Weights of a small mixture-of-experts language model, trained from scratch on English Wikipedia.
Size: 10 layers, width 160, vocabulary 1024, 11.7M parameters.
Experts: 80 experts in each of 8 layers, 32 GeGLU neurons an expert, 4 picks a token, a softmax router, a shared expert of 64 neurons.
Training: a variant of SOAP for the experts, 340M tokens, 5182 steps.
Below are experts of layer 2 (counted from 0) of a mixture-of-experts language model. Rows are named router (the router's row for the expert), gate (a neuron's input weights, with its number), up (a neuron's input weights, with its number) and show model dimensions 0-159. Each number is 50 + 10 x the weight over its row's rms, rounded and kept within 0 to 99.
After each expert's rows: a language model's description of what the expert responds to. This comes from a sample of Wikipedia text that the model never trained on.

# expert 6
router:56 30 55 55 42 61 40 57 35 44 46 36 60 44 69 67 57 49 57 58 38 49 54 51 31 45 44 54 68 29 34 51 41 59 35 48 52 56 56 38 53 51 58 49 69 45 28 22 49 26 58 45 56 62 52 42 65 60 46 59 61 38 58 49 50 47 44 47 40 54 46 51 52 52 34 45 50 65 37 54 33 60 48 70 57 50 58 54 40 50 58 65 58 62 52 67 55 42 69 71 55 44 55 47 41 43 50 64 55 46 44 46 51 53 41 50 66 51 57 44 33 48 43 51 69 45 40 56 48 50 46 59 60 61 35 40 47 45 51 51 66 40 34 58 41 39 43 67 39 61 56 51 42 53 50 61 42 43 46 36
gate6:42 41 51 34 43 61 60 43 40 43 25 48 36 61 68 50 50 33 43 40 38 53 60 47 43 47 36 55 56 50 47 48 39 41 56 52 48 55 44 59 46 45 41 44 57 49 35 47 43 55 43 55 37 57 57 47 63 35 54 53 42 57 55 48 32 56 35 57 43 63 45 48 59 41 48 66 54 43 37 44 55 54 33 50 60 50 49 23 55 72 50 69 36 74 42 73 34 36 55 71 49 36 54 55 49 60 53 44 50 60 51 42 59 61 37 60 56 49 57 46 40 58 32 55 36 34 43 45 46 50 59 55 43 52 55 52 58 50 36 30 63 52 44 42 48 38 28 49 60 32 34 63 49 47 59 41 55 49 57 61
up6:62 57 50 66 55 50 44 60 62 57 68 51 66 47 37 59 57 69 56 69 63 52 47 47 66 54 54 38 34 52 50 53 52 47 34 45 54 51 58 47 53 57 51 53 47 59 63 62 48 44 57 45 64 50 48 49 39 66 38 36 50 39 39 57 58 44 64 51 61 32 58 55 43 59 59 31 45 56 58 56 57 48 55 51 36 59 59 76 41 36 39 38 63 27 53 36 56 59 56 43 53 62 47 39 50 37 58 59 55 32 52 53 54 41 68 33 43 47 52 55 67 47 73 45 64 58 54 59 59 43 45 49 44 40 45 54 42 56 62 63 28 47 55 64 57 64 72 49 41 66 56 38 51 62 44 55 51 54 50 34
Description: Mid-word g pieces such as machine-g-uns and re-g-ion, plus semicolons in score lists, opening quotes, commas and of.

# expert 40
router:62 50 61 68 66 28 56 44 40 42 58 45 57 37 57 52 64 48 46 56 31 57 45 54 32 47 40 57 40 41 42 43 47 54 28 48 41 82 48 46 67 32 53 40 49 51 37 60 65 50 51 62 39 62 52 58 59 54 39 61 63 48 53 50 40 40 55 34 47 63 76 51 41 61 51 52 48 56 56 59 43 47 55 47 68 50 56 62 35 50 59 50 69 63 48 50 59 40 73 60 46 45 50 47 37 61 63 58 59 47 51 37 55 52 57 55 59 29 57 59 46 51 67 38 33 55 57 47 53 29 54 52 50 45 46 63 50 62 50 49 52 48 53 41 53 65 41 49 52 61 41 63 51 52 43 32 63 39 42 54
gate0:53 37 56 54 30 44 31 57 44 47 46 54 73 56 44 40 33 31 63 34 56 54 64 52 57 57 54 29 48 54 46 40 48 53 56 54 37 32 63 42 58 68 51 67 33 60 52 37 53 62 54 47 49 56 57 51 48 48 44 64 48 61 46 34 46 51 48 43 56 43 43 52 47 50 47 46 55 56 36 59 48 40 44 50 73 33 52 46 44 44 42 48 42 45 44 60 45 51 39 56 83 71 55 32 44 62 60 39 46 49 45 74 41 59 39 41 49 57 57 61 57 51 58 60 69 47 53 48 57 52 41 69 53 42 60 55 55 37 69 51 61 45 41 48 46 47 59 49 63 55 63 70 49 46 44 67 58 58 55 63
up0:49 48 54 56 64 53 18 43 51 38 55 50 43 59 36 74 57 55 71 41 55 62 45 65 43 50 47 45 57 54 62 70 61 34 60 42 51 41 50 38 70 50 42 36 51 49 62 57 56 64 48 44 54 39 43 64 48 40 44 59 44 53 66 72 42 53 46 53 64 51 34 50 56 53 28 46 57 64 68 47 42 43 65 44 48 38 50 53 58 50 55 35 36 72 50 55 46 55 45 49 56 65 63 54 47 53 52 54 54 60 49 55 64 45 51 62 30 45 50 53 41 55 53 67 36 44 54 45 49 55 42 47 44 46 51 36 46 34 70 58 65 48 34 44 49 37 33 43 42 37 57 51 40 68 53 46 39 58 59 51
Description: Single letters like e, v, j right after prefixes such as con, pro, pre, as in convicted, convoy, previously, and word-final e.

# expert 39
router:74 58 52 60 47 54 44 34 44 33 35 37 55 72 60 48 52 35 49 54 36 52 61 42 46 48 50 47 51 32 35 57 47 47 39 51 57 45 53 56 45 37 37 65 44 49 44 33 47 41 55 39 37 65 51 57 65 59 40 52 41 38 39 51 41 61 24 39 44 46 45 48 48 65 45 14 63 59 47 56 56 50 49 51 46 50 61 50 39 58 48 57 48 62 54 66 52 51 66 54 63 41 60 43 60 44 67 48 51 39 49 39 50 51 60 66 51 41 46 55 44 45 54 50 67 59 37 52 50 65 49 54 61 60 28 70 39 53 42 58 45 47 52 28 38 44 36 48 37 37 49 60 38 42 35 46 55 38 55 56
gate0:53 62 57 46 25 52 53 45 48 37 48 67 51 72 55 80 51 55 53 63 44 52 63 64 39 71 51 64 37 47 50 57 69 55 64 46 49 47 39 51 48 63 54 44 44 44 31 35 58 50 30 46 50 54 42 27 54 54 43 40 36 52 62 61 53 57 51 55 46 55 32 59 49 48 36 52 46 72 38 37 60 43 57 68 36 55 62 40 62 56 42 61 51 46 46 50 53 54 66 48 56 53 60 51 69 56 59 62 43 51 62 53 62 45 45 59 54 47 51 38 40 52 59 51 49 51 59 56 48 46 49 48 53 61 27 44 44 33 51 53 39 66 61 52 29 32 62 66 45 52 56 50 63 44 49 47 43 43 50 67
up0:50 59 68 27 58 61 37 50 46 44 48 49 65 61 45 54 47 38 51 66 55 68 50 44 44 55 40 58 62 49 52 51 40 44 54 40 59 50 41 50 56 74 46 53 45 51 55 57 40 66 33 51 36 44 61 40 49 63 58 46 41 49 64 51 50 39 34 65 39 60 59 64 59 50 62 42 62 64 58 49 42 46 61 52 33 45 70 45 51 43 38 57 45 56 61 50 36 30 58 67 46 52 70 60 41 38 53 65 65 55 52 58 47 56 52 60 51 42 52 39 51 58 50 64 38 52 67 40 58 50 39 57 47 41 47 62 46 45 56 77 34 39 42 40 37 38 54 68 50 50 60 56 54 37 69 48 36 38 70 49
Description: Mid-word c, as in unin|c|orporated, des|c|ended, Sour|c|es, plus word-start prefix pieces like in, ex, att, over.

# expert 32
router:63 62 60 67 43 58 31 52 48 44 41 53 39 57 62 31 51 49 42 63 52 66 61 45 43 39 53 42 66 31 56 54 65 38 41 49 39 48 64 52 60 39 56 64 54 58 34 50 28 54 52 57 41 45 20 52 51 58 47 52 42 52 48 52 40 43 46 52 43 57 56 58 61 44 26 28 49 54 62 66 50 43 43 55 56 54 56 52 35 54 56 60 55 55 59 56 51 34 50 60 55 43 74 56 61 62 47 53 54 59 58 28 59 47 56 44 45 47 60 46 55 35 52 48 62 49 41 62 55 61 55 41 65 50 51 55 59 53 75 51 71 59 51 44 58 60 35 56 59 59 45 49 32 40 62 51 63 34 39 43
gate1:41 57 51 47 54 55 37 40 32 64 39 53 63 51 53 50 52 70 47 52 48 47 54 45 54 46 49 63 66 51 61 44 60 36 38 61 22 59 45 40 48 48 38 60 41 51 52 55 61 52 44 39 42 50 60 56 61 59 63 52 55 48 53 40 46 40 54 42 35 46 48 30 42 42 54 61 51 71 61 57 36 46 32 36 28 54 44 42 64 49 61 47 47 39 62 56 68 29 52 53 66 65 43 57 61 42 52 80 54 61 53 65 51 49 70 34 58 53 56 35 52 41 52 56 50 42 48 68 63 35 49 38 37 58 50 57 52 30 57 45 54 48 66 54 52 45 38 48 56 34 62 50 40 44 46 51 47 38 41 47
up1:59 54 52 32 44 50 61 56 47 49 34 44 33 46 52 68 64 43 46 35 45 73 53 40 47 48 42 58 33 44 56 38 55 59 52 48 48 48 39 68 45 45 49 43 46 54 36 66 61 63 34 46 42 36 54 53 63 37 56 50 54 49 42 37 33 51 62 33 51 41 41 53 44 61 73 38 50 55 37 63 62 59 52 41 39 36 46 71 50 49 64 42 56 69 53 31 43 57 48 62 58 52 51 38 52 63 74 37 39 35 54 33 53 45 35 40 32 72 49 49 54 51 36 49 51 45 46 67 49 43 58 54 41 39 52 61 36 52 51 60 44 51 51 56 54 63 59 65 35 54 54 43 55 41 47 45 59 62 59 41
Description: Opening prefixes of lowercase words (de, im, un, con) and byte pieces of Cyrillic, Chinese or accented text, plus curly quotes.

# expert 3
router:66 41 41 70 56 45 22 52 39 26 50 56 45 50 56 63 51 48 41 64 40 54 66 43 53 44 31 42 46 36 43 48 32 71 37 36 50 54 48 49 54 46 37 50 40 55 41 45 31 41 46 44 35 67 40 41 54 61 38 53 44 45 50 49 58 37 54 46 45 73 52 61 56 52 40 46 63 60 45 43 31 41 50 60 36 41 44 49 39 55 51 41 44 50 52 54 64 70 47 56 50 45 45 72 50 54 54 62 62 61 40 35 48 44 63 59 53 50 69 68 59 53 45 46 59 63 57 41 44 59 54 67 59 53 47 44 63 59 48 38 50 54 50 57 26 65 44 52 43 54 34 47 37 36 47 44 62 47 59 51
gate1:40 49 58 49 53 36 31 65 36 48 51 49 56 58 39 51 65 52 62 64 35 52 35 75 64 33 64 47 42 63 48 34 60 46 54 69 44 46 46 44 62 54 50 60 48 70 58 68 62 71 43 33 47 59 49 67 62 51 40 56 54 75 59 46 61 44 42 43 52 45 57 50 65 42 64 48 57 60 48 48 60 32 54 70 37 58 49 47 61 47 43 53 68 38 54 52 44 65 47 35 35 53 56 45 59 47 51 53 47 65 47 38 38 53 57 33 44 47 38 67 47 48 59 58 51 54 63 47 38 54 50 48 59 66 35 56 62 56 38 58 43 55 51 64 38 55 50 57 59 59 53 52 52 62 49 53 54 50 58 70
up1:49 38 47 39 42 46 22 52 32 63 52 53 34 53 42 49 72 60 54 55 36 64 46 51 59 41 52 67 49 51 46 39 44 47 38 51 40 40 39 49 49 47 47 71 59 56 51 63 44 55 43 37 50 70 65 53 49 36 37 54 51 76 46 39 63 37 44 41 36 55 53 45 48 60 61 57 54 62 56 47 49 27 46 74 40 51 43 46 58 66 44 47 64 45 62 42 55 68 38 38 51 51 58 54 68 57 63 49 39 60 49 39 63 59 46 50 40 56 53 56 57 69 69 38 53 44 37 35 49 43 53 44 46 72 33 57 54 46 51 62 43 52 54 57 58 69 58 58 47 44 49 49 56 57 49 65 51 52 40 60
Description: Articles and determiners like the, a, an, this, its, usually right after of, in, to, and; also word-start pieces like w, se.

# expert 61
router:54 40 62 57 51 49 43 58 38 52 52 56 46 51 53 62 54 31 54 53 28 59 40 50 45 47 58 40 52 43 56 49 32 50 46 53 43 67 62 51 42 33 42 71 53 53 45 47 39 36 77 69 40 47 49 73 54 50 38 54 59 44 62 60 48 49 43 45 48 75 68 58 72 54 31 49 47 57 42 47 48 47 47 54 60 53 54 48 61 43 61 53 52 51 54 48 70 46 44 47 57 45 49 60 67 74 54 55 55 57 27 51 40 50 51 61 64 34 60 52 56 48 30 34 58 49 42 61 53 54 48 43 55 49 58 43 53 56 73 53 35 53 65 44 22 57 50 60 39 41 51 66 56 41 44 56 44 45 41 62
gate0:42 45 65 59 25 45 56 62 35 61 67 51 65 46 61 48 45 48 35 42 48 48 54 54 62 44 46 61 53 55 47 43 61 39 37 30 51 53 58 58 36 57 53 54 41 46 32 39 37 40 41 52 39 37 77 55 55 49 55 55 52 64 57 39 55 65 44 54 46 43 50 70 58 51 52 45 49 40 54 49 49 52 43 49 58 72 54 53 50 37 57 66 51 72 52 36 45 49 56 52 49 40 43 54 44 51 52 53 38 42 31 49 39 68 47 55 56 47 42 50 43 55 43 52 51 55 61 61 36 68 45 31 38 41 62 47 43 51 41 56 41 71 65 37 73 47 66 54 39 31 34 62 43 44 58 70 55 39 58 45
up0:41 36 58 54 44 43 52 54 38 51 76 59 66 43 58 46 32 57 44 48 49 42 70 42 54 49 46 60 54 61 59 38 41 37 44 43 66 58 63 57 42 63 49 52 40 38 44 62 57 45 41 64 46 48 65 47 44 46 51 46 43 56 62 49 61 68 47 60 38 31 59 64 40 49 40 44 63 47 55 61 41 44 57 62 59 76 50 55 48 52 66 60 45 77 46 37 45 53 31 69 45 53 47 54 37 53 54 57 62 49 46 52 50 69 43 53 52 43 35 34 45 51 40 44 58 56 60 47 40 58 36 59 42 45 47 33 41 54 35 62 46 52 67 49 70 45 63 47 37 33 55 62 40 61 60 68 51 44 47 47
Description: Byte pieces of Cyrillic, Arabic, or accented Latin text, plus odd fragments like z, ff, ver, ach, table dividers.